From a checkpoint of a small mixture-of-experts model trained on Wikipedia: 112 SiLU neurons an expert, a variant of SOAP for the experts.
Below are experts of layer 8 (counted from 0) of a mixture-of-experts language model. Rows are named router (the router's row for the expert), up (a neuron's input weights, with its number), down (a neuron's output weights, with its number) and show model dimensions 0-127. Each number is 500 + 40 x the weight over its row's rms, rounded and kept within 0 to 999. Numbers have three digits each.
Before each expert's rows: "gets" lists some tokens that make up at least twice as much of what it gets as of all text. This comes from a sample of Wikipedia text that the model never trained on. Tokens count by the router's weight.

# expert 17
gets: "\n", " |", "==", "===", " =", " =="
router:483468451574522512460528453506489493507543451524424487524485530569470501435528479466562540498531475521522513509406425521510497454501422524486437475507501499513548465466555579450513499531537494509521452488509485508506545509471514527469419547528488526554502481484424552459501473517446462463540492481518537483526415473525525462454546484479530411504514511532463565529556552476553503517476
up0:486534515539470483509544579492466519506474535548390481479494452552552539440514481495486506507504501556461490536472509478518533530440438502529419536442505523474491498501581490516488552526492473485501517533454476501477503567488534459463450534409523501567588522479513397418510537412516508449436436469484490500504560463471538495537489489504460483482486469464468493506530490504586524482531
down0:490474509513571552488439448507511516542479457462546518476469499532504586496465462574431548512523473465534544556445520547509431431525472570460457474452434534495429478549527448434534456523537476539546476472464483483443536538466506549561444514526507485570469511476454476451459503490456537497555543504519526513453435506531499455479465450549468519579491514544553450486503538462456534586469

# expert 18
gets: "\n", "}", " co", " P", "f", "H"
router:502453481544458525618473423486495489504499436523410496533383477549490519503546513466482485484521453524476501446494434514526474464529492528541494532471537429497468475428418604572518491539535504505476476502460412529482560505490424520509486495532474508515541540479441484492458495523477481539458476515475540539511488447511476510500508530535505436474520543490489491572504494502569522518467
up0:425442455458518577506521464447516463452516554471475532477512434490548548511548499500459435460547552540514525538529487569505522490606482467523510547496509474511510513444535516549505534462539511466531499551501542479542526548564522451496514475430459533576478461455451453577467532522497479553424464473493465532484443471477445498516510449483496606497504381430506579495516494525539470455562
down0:456403500530496526576472486568497524567545470452419510511515489512521475512465541474511460500543480540479440508512568553526549495555545499445476483569541445470534541587539564520505538500448541500552440518516530547447450540498485420511467518528383519544449485524484416496415499495529503493484493515550563467552483603463480494525481524499493576420580504515510516451508570477499403463563

# expert 3
gets: "0", "1", "2", "9", "4", "7"
router:444564449440523548461505521515507506418496539537484423515503542489465491498519458482508491528464471496519491475509553496479495476515378452520460499512498450565636520489437549527557481515537523484551488438521451486502545504526483551494477503404471526516480461543511394393469577493501501425451514488494494559525444534460536517506509482530525514472528502468550500569509450537535448443432
up0:532478547475474531486564475544532468471476531506497483520519539528512595467506504496540627504527477496538489396452479447425475517468542449476480491473521479494505510456574490507517480534453413525601498497525469533530471491529511540535498553483486511589509481507459492523485492514462542515447500519490474529571434466602581449480448460512503546503487506501525516546534457537506528489568
down0:548512437506533509513538541429512503535482498499560441507520481531473497456500535486468517496441545482500454560518517484483497506528490509518518534477485468492525465556530539529477479429484564530534582494526534485489535482593505544504561457471459492517525484428502481446459619479516557515505522479435476459553540491561499488520409538518477492546583502490486488533511438495542504546498

# expert 27
gets: " of", " to", " for", " by", " in", " with"
router:467459565490538485506493508494456491471502458482520467530380554522570446482502516516500479498482498519499458496438533518575466434498481517528484511442435458539508511594512544523521518507482506453497469490494527466428483502478456563496467508458471497534527459495444436469510429552534472525470504487521553610548572497504490397475544496539545525431575473503528532498525473523510478537506
up0:447544518477454419547507524513500528477505500544483514497490506486499442458496431517418516542505477504486472491452531437452565505553533506492515539468594435449495520466484525537449471528510481467509508555499510483533471517489499557528554538538544483454510504491400508483558399520487424594561504485499559530444508556512423493444507549473577527528469421487527499453500556493531531494516
down0:495492500500560493524533467508468468561485514461498456523483472493549454440536478478550430458458462528537494480490484501526516484534406458542478555496510517526574550578484489516544515478497496507468557516473507460490506554554549473471496475504515521465509465551467515522502497502543524535460444557589434495539478468432538452456487475499449483474476501514506546509437535495457502507549

# expert 20
gets: " in", " of", " to", "ing", " on", "ed"
router:504495582481470489530532488454439492457537473522530427489452493465539471524521549482461492532438516515467500533474492475537532476474523538521510480532521488490481495527536424429484505546562512503522447500446553456451499493455543461506532442535524487479546400475466495514508413597484469486520550477536494576529524555462595442399548536538557517435555510446508493613536473519505499549491
up0:457511532469460484436561536532491476542465500559459457457521462504488475398548438451516473505464536583494509500451426559486498539522457442490455481568564554545576578538599417516514494543540464474531523485534501533587415499511561527499531542446500477511479464519394499557489470519537502520499525522514584438424502501454468557491482494523496490496533490563478481529519482528481536488480
down0:515548540495448478468463458502502536479509483581526449498448472464515507568431536472512567498528448519470488476512544508511515484502534509518465541502523489484478480496525516528522465472421527544503509526464480440550499466515558439587523522502497572505518534459496492509595508444484494504484501569446515452522469447519537420470521457436499435526482545519491460517454614517512477486474

# expert 5
gets: "s", "a", "ia", "us", "ra", "o"
router:546490538496463557555508505641492460544525458539481530522496461512526492471493443508532470597539467541475474459476470490508505482490534548525485500480488427469457552494518454589484469512599481456450508503483435485486499500481357521530504518510431587511531475546452509483533581538526484542558619565525465511511491519500484465489553505480516519512532483545508469515495458551534469568458
up0:444490451470526532468517548542496476559434470519521453489592553513560471501487479499461475506503480466493493424506536511430554550545542527501515550488432543513481458464510560442515477525542501530427500469506449503487505527464522490576498532488486537552529492481463448529445491539482526480444538476452493476552481465541469531492459521417497543495544531503582447535496506542451566505576
down0:530509536501498409501538591432460535539465422535532502461475469482556457500505534441514450438436505537460502474529536529489448479495507546419478517523472486533469472549521501485512520530505477431571547490502525449541525443573468501466471465488552579519532512502524549562553431507531538490476505449446475465554470483506482535486487483457433499530494542481497515465554460484451498450546

# expert 26
gets: "s", " was", "ly", " be", " No", " c"
router:478550525443518474568480488536472463473476482512546502469461553467600519533533509470414429475460499503468462538412476524496527554565532567472496490508553521501574579512505480517482512552527585515493487488485522547417582496460502524451483520503513552617510594465451562454523498524503487487507459460467512494527478515495470466465477475486544507470568526515441405509498453531544507465467
up0:546482547532513492451561540535482490499500524500473487562438496517522538408509491507477486485486457505516462536436484496387610492479491472540460472453540463569450499528484530542508475524480529514503455487540494560425530569480534555495421489507481517577538616495552539518485566512544494410470517520497547508506452437494500467493569487563485524508512557507474460477503532523458485471488
down0:516433482452481523502501468526435505510550420485530486477532479537519453493568554514510479466471534453493472490467514521527405457389381469506504510523516545483489456484428480499547456456496553452518489507494488457563555553533539495565544488528451474504469448495570575533469498502464482455505557503499455469497500487550501531489430431511481481560515464509528500517478563500391478504474

# expert 11
gets: " |", ",", "|", ";", ":", " October"
router:485569507527503499513513497512515507453469539546516495480555583532505496433517503536495531547495421520480467453464509506499460485519427524539489579510526546529562472560551517448468533540488498431488509445529531481446472464537497481476587535486493557534518541510425489544451480465467501460494456492519532481494441531458489455516485474502527395417498520450534525546431510526551481489519
up0:505487446512463455412512450527462496511441502455493540549434544548429515506546522517514480511506489545470518473498479489512459493429441555547517512529530518596488492534542504487452487535529511482450565485574485462526520454478538620532498453539428378548500571379462510539455499455549527486489503509532499476468521576521522519429455459512483550436544439435489471490486501529505466515605
down0:446493486430456537523516528477489515548525536471512447484522480491487459551562494557418478471587516504478501503556474500494514468501553559525517547530450513492552461477525383478541485569511541497512508462467485494518509427574511551504525491504570579407475492540483461498547465518472481484449456503508562470533457534493441459569538547519452478457495507521503507537474577498486536423531

# expert 1
gets: ",", " |", " and", " \"", "-", " a"
router:444500515576471468527480476534499449525519550549549497488528511548521519494546452441533481567499439524477478472479461553504478515519558502504503482493471481570410568497507495474583552520494537539500542504518625474410511563460454477565565517556507497457534445504499449462476443532475549480487512505452488563479522477507482452477513434451548488500489577510530557497402547508472533485551
up0:447538526516531528530489491483494490423600467494425440519602499483495471476589513524513475520493479504504457491524452459533504478485496522502544502458519497419502504555525454467525482520494507609515445554518487500525435467489516556574471401494494532485548527546420452516471429497478469478456484492511505608478526469508490533483472495486476488468543496536488514546461399395519502429438
down0:412473457483458531512491502503571521555481496535527465514449440459453477485545514495429431522569586504508455554398544520517492505467493503492490516533488504588520512566530548555510478482465463464489505469527410598513501475478465496491546514482394498514448475511457432454455479529506486546543465585462508491464485496507534500571481512516544504537522458498521544453553537580568510485506

# expert 24
gets: " was", " is", ",", " as", " are", " were"
router:452518527470477482501522473567483437451513573513514496514447532538498478475553476455455486468536508518454502451467421533482502471524529471550477504486536536514501520560518554504488522548552471544516475563516524509372493526417474519534487522420488427430505464468464540471455500497494463478425493430535454449483504476541529428465478511482541520463530496487532422529493477486529563545568
up0:545548489511495527573503511472451538461545512517469414554463521513446480517507461511491502523419517479511494393484489497575535438509552491526477500559482495509516479449440502519540513552467490585527454584578461498547479540543491429540532542474452495476521447489473460504517443468510485529518451525427520472519571565528590440478453505501475507537531484554473543468456440523528553500504
down0:529533507531525420485473465518483582513541517438497458529500521482484526498549479497521431510449554399597423459447486484540464498514456557422561509512533521545482496507470472527430531541484570527454591508449531472486458457509543532462520529538496502549558460536492524592432546462489456558574479524523501501459542485507522486514423444439471448548510429583507400455498552572547530581513

# expert 30
gets: " |", ":", "0", ")", "5", "4"
router:427554456502435420465512526464512430504505503507540485527513425508517493471563474534522504480500479512452528475454505516494421549527496563505511484482564481549457499566429589556531512521428510489469532524587489482461532489454526497560500478459519492519486447520504486435507472518485480510417539501466458574511484478410494487496580508439501491526449533463444511539473432474504539566536
up0:519483541556519519477475591474504508527514512460488524479490443441468513471511487504535433506471449442445468427537464435544434447520428485488561430461468457473447537500425538495530525522450536479568474521439457506479447512430468512424555470496507523492530464440551547435496492469557552499463557530477537514526524533457521494430533457537481530470513531547554553509377499519492521541472
down0:448467468485477497449512546479505479494533566431520483538492563470591405478535430460478472562504481517525573493506467529580513452483506545461513531490478474510505584493497624502548442525506549488504619553507542522529590531545487501460488500437562545478464369457491494502491444460540508521512498444465458527454497514513470504561548517504499514485506523502519491514544513506458518484436

# expert 10
gets: "|", " |", " in", "-", " In", "In"
router:513492473511524485513523523460531498424517548466487491538510489479437499500541461488449514523524485527438467537527507453488520472523453459483422446544512550494589536546545590521508491525492467500533555471474559450476496571422531470467563491541540467529536526547424534504409447501459482488496546484535474517511444464510479467527538527551562516373535535492553399576515483538508480503535
up0:505464533519546476515482519535465497455469575521445558478474583482454525497549586450438471452502453521478491469515533434574487494506573516477479514505480525483493457554499537539494535510526493465494536560427475517507413478514547492506547539457487466568605508461555503505521443509490494546445515415602534465480547488498538545462461550504546542534486530494547449497485472561460511475540
down0:530533563490484518453505466479481514471500485532493562512475534417480466516511483481526510481560518399499429514407566441393527490471471474497483525385526486436502562557574489542477439447475550534509496520513464465559552484501538495524538471518487439484492517532534497487559537435445451472558468505414515463526437543472490422484497460492514543442471488494495423531451450429456461481514

# expert 29
gets: "0", ",", "5", "6", "7", "8"
router:489504464488435486475471437541438448450491544549529489508468443525549433442526537479518475524492492490411520506449493489533535496587505502507448521526539436518577481492464524522553555548506535496516394515500591478512512504474478539440511458495494569483483531520485475515512475504506465543496518461572485547541544470550472496482491517460600490536510442521489603583541417521504459607550
up0:492452565477443458485514520561484434511544561494498440489498481483530579493453494480514469461567505504495452567433504393521480460522497549526494460546378520489508456460458475533504418481459485480531546513433432431486519546528563526496524474511517597512461557547444452453513535476435496552469517582484491497515518511542480606464560575515537488429521495520420577469458475517473461451463
down0:550471461493471514500470451477472508508493390488526497459397510525437476511507501519461495508481562511421528498478557526431524585454491560502454484529538458532549489485441590520587503501431552561526440552526480414545541515465475473542569438530510532532470487524525415483446514473552466533520471528457491500518506472486489551479503513543474531488510493541484526478475542496493461505511

# expert 15
gets: "s", "e", "al", "o", "i", "a"
router:509629514497432512497624557578527503500536506515448557535463523466545471435519525493525506527487427513561473432467376509609492560565492453414474448483443458518491535528456460527524526493557521459442578527499488527520489496478469476498470510493459511580500465507477543403474541514462475493473544532515480541510509462534573567494527482520567462499501483505472522511564458507501547486474
up0:544527486489537510619481447452541571523470558470504510453458473533547463466535474503589534496487499451473406538479551554480536584453514550564468470579506519486450514470496483495559512516480500527412545495501511502473498509456515532470483500501576552493575559563484457462533495498433501454532509467524513492421505542497510436473541543536474476499545495456505467484461443423450491512508
down0:518483469523507511576543535498493493522451482437441559540463487513528432468486463504544444493473570518514480471496520525430522483471617529511390566476512525502432550427593545549581516513539511485485510506534490468501503529528515582437524516506563559465500451531505452481572523588384547500535548524490493521550551450472507437465442503535572511549494545461468479515499509463501530513488

# expert 21
gets: "1", "2", "9", "0", "3", "8"
router:477500465552508503507427453496494485379455481504527478462489498512516535518540440485486543520452497534410480465439529486578520457512525489441470472524450471502547472403538568493516548553486494428485538496557476491515514508493522509458408528488532507464563446541484492509468476548445484455478510497522507565545507449464533488480407456542488519517507464480531601512492450598558450537554
up0:541567466516492428503495515471478576588558450568468580522479533494460524528506510420487502521496535515437473526497497528544516508446449504533520495466517504463527522533420468491482495549543501511448593493525458520565500496491493545515512462461419487512490504465484593545440454518479523514494537475536470529511480561546491506461461537517385426473504553491542472485500452539515503501504
down0:576449442541568467538577519436517512502483510529532552472471500479517451455483493582489472499445497501449528529530507532464549424373522560483542527523500548452435473515426521513572488525531485564507487529514487467500476497452492470493441508524510517553491480463534495510535511511501442487454517386487503494504445483517480534406472531534431567463487518554574467514476463497484526539497